python train.py --experts_per_token=1 --router_score="sigmoid" --balance_loss=0.0016 --init_std_up=0.0194 --lr_mult_o=3.0 --lr_head=0.00923 --decay_fraction=1.0 --decay_shape="linear" --batch_tokens=131072
Below are experts of layer 6 (counted from 0) of a mixture-of-experts language model. Rows are named router (the router's row for the expert) and show model dimensions 0-95. Each number is 128 + 32 x the weight over its row's rms, rounded and kept within 0 to 255. Numbers have three digits each.
After each expert's rows: a language model's description of what the expert responds to. This comes from a sample of Wikipedia text that the model never trained on.

# expert 12
router:129126092128163140090092102107105169161160116093140147140115166083154114101134083120064082200149098141127127152217132204136173092124181103150171157108128169192133161126141117127145092146124133197148125119158117167144073113116095106126125095108211116105138085153138167130088082103144172091
Description: Articles and prepositions. Function words the, in, of, his and possessive 's before noun phrases in prose, such as in the village, of Augusta.

# expert 0
router:135188128124107082108106153196225106194105087111159071078145165141186162059116104064114169158136053116096137113150094121117079105163134176142178152155164174120103112122163123139095101118168186078060142118170089129095116136177105128103133106125098118124183161111134101133091143117119099168
Description: Standalone numbers in tables. Numbers standing alone after a pipe, colon or parenthesis in tables, lists and coordinates, such as 3 episodes, 56.89, 30 June.

# expert 7
router:165155123141162115142166167097133170183061130096122158223164153154092117130092140093068138134143094130116140068161114080145170134119085156105148092129127148122098135134169128123122109125082170195095190166172131172149153176098086169150134107148153126089066163101121227170095124115174141100
Description: Noun phrase endings. Sentence-final periods and head nouns closing a noun phrase, like Party, village, students, company, often right before a period.

# expert 15
router:117112057108158125131115108143124110104141109069133144109134120113092062133112075153062125133178147152147142174134123129060162151142108096166147112075118170158096094085116109097133142107099106195179173231111140100102087150120165147140192150138108101133090108132118177142037128108191132112
Description: Foreign name pieces. Mid-word fragments of non-English personal and place names, often with diacritics, like ö, š, ch, ek, ov.

# expert 5
router:141168165062145115129114113096157072142139166089142160100113177193123102144100129121144160113156115123092128100131108152169120131105078181137138153145160150128171120125107088082174102102171123168116149131152084150154137154116141157082158120079107131184152112074137143115097095094197174109
Description: Clause-linking words. Commas, conjunctions and subordinators joining clauses in narrative prose, such as ", but", which, when, however, after.

# expert 10
router:100171121085113126137138171106110103115149146179151079152099154114100120133140079129117135108175180061112114139104114117102167122111105118172144102169084137095154106095124133131133168123110126132105237165072121108105162095160139160155161089168070098081035089146151173063084184130142175123
Description: Mid-word pieces of common nouns. Opening or middle pieces of nouns and technical words in descriptive or scientific text, such as car, laser, cuneate, peroxide, conidia.

# expert 1
router:152141140086118104143054156107192078159126114127142092138095134086102143143100146109077160096178077165098146110128098129148137135160126164135176090114171095145120158145156124126112091134106082108148114087158144114115197147098091143120124175121136116107094139133086108084134089140153162129
Description: Table cell separators. Pipe and semicolon separators between numeric cells in sports and election tables, plus country codes like FRA, GER, USA.

# expert 4
router:140171148138125124131116178077123083185074145096127064092149156085070127110145134112089167112153085103124118126067122164146166122142115132172180149090191179108122177065158111103125104183176138128135098182153134176099115202139132125065149075147096154109046123141115143159096092114145097125
Description: Main verbs after auxiliaries. Past participles and verbs after was, to, were or he in narrative prose, such as made, released, offered, walks, settle.

# expert 6
router:134206142122177121123095153098169064131185145095180108106100099168121149109138107135072157150160143139172131161125121109126115138255143160137186143159095143114137123149128080171161087099119158119098106120143065072061171107169129106052164101152113159064156135188177105180131131162139161142
Description: Personal and place names. Given names and pieces of personal or place names, mostly in tables and credit lists, such as John, Ben, Flavio, Vancouver.

# expert 8
router:156201157097126132108121153117156085108111071075139129102059180160135088121113056124116116160143127101076170128136143144138144140043118127115152164119138141134140164150111117099151056109184096118081181173093165089099140142182177120108205145144160117097158114071073096095122098094145112118
Description: Punctuation within numeric data. Brackets, dots, commas, dashes, degree signs and subscripts inside numbers, formulas and coordinates, such as C_{60}, 39,986, 41°29′, (3×).

# expert 13
router:056111071105128075156114141124190107110160139145120155159129120129255147087138143141112119193128107116093160105135086130138154147128109133145166118108086139100161165087121121121143142096145173141080162216129107125105082139160139119074199126124103122154027110090133194114116087119166233112
Description: Line breaks and headings. Line breaks, == heading markers and table divider rows in section structure, as in "==Reception==" or "|---|---|".

# expert 9
router:162173134136123119180145165179152101115079149089128181134063169116159138118081102089121118137109131079149133167175075095127161082141085143082124135094180101099070105092081086121096091136163143113073130195093117129149154132116137110103134201144154146112117138121111205113117103131138171116
Description: Numbers and years. Digit pieces in coordinates, postal codes, populations and dates, especially years like 2017 and 2012, and the ″ symbol.

# expert 3
router:088139071120117110174149133114164118126100161132178176140105097126094124115117110095131109168109137127124150106152144134209096106108129112144142101100124128080103144119125133160098090140153132151124187112186042079129135191100107123140193126090133134108141172131091122176123157098140147078
Description: List and infobox starts. Line-initial dashes and first words of infobox fields or headings, such as "- National team:", "- Country:", World, South.

# expert 2
router:138152081133123144149117131181169125119051068111194125106133142129127173112138124189150132128153140149129135125167074152170097071103117175091135140141175174146167110127196128101134028170140120104103157212113092193105146176155150125105102149109127163132128147151096108186153152091115104160
Description: Capitalized word-initial pieces. First letter or short first piece of a word, often a name or title, such as Ch in Chauhan, Sh in Shia, D in Dudes.

# expert 11
router:111121097131133126171093122147140089148137078151137197125137145176191143077092109126078170131112117112087137180155144123159137129126159136117197091160148121143113092129107120071125135093129059054141166138150139130034124204113122176121158138104101059104151120123077179185116112134163158140
Description: Auxiliaries and function words. Verbs and particles continuing a clause, such as was, is, has, been, to, not and the article a.

# expert 14
router:152125022140103086125087106161160118170132106070137124187140133193206133100131119162061144113142126121145074107086094148083209150127152083095116183134141118119155171103106165091157112132134115157129198116149097141115074117133147098119119134077150106109174161173138171150101134101172167140
Description: Determiners and adjectives. Determiners, quantifiers, ordinals and adjectives after the, a or of, before a noun, such as an, second, great, many, each.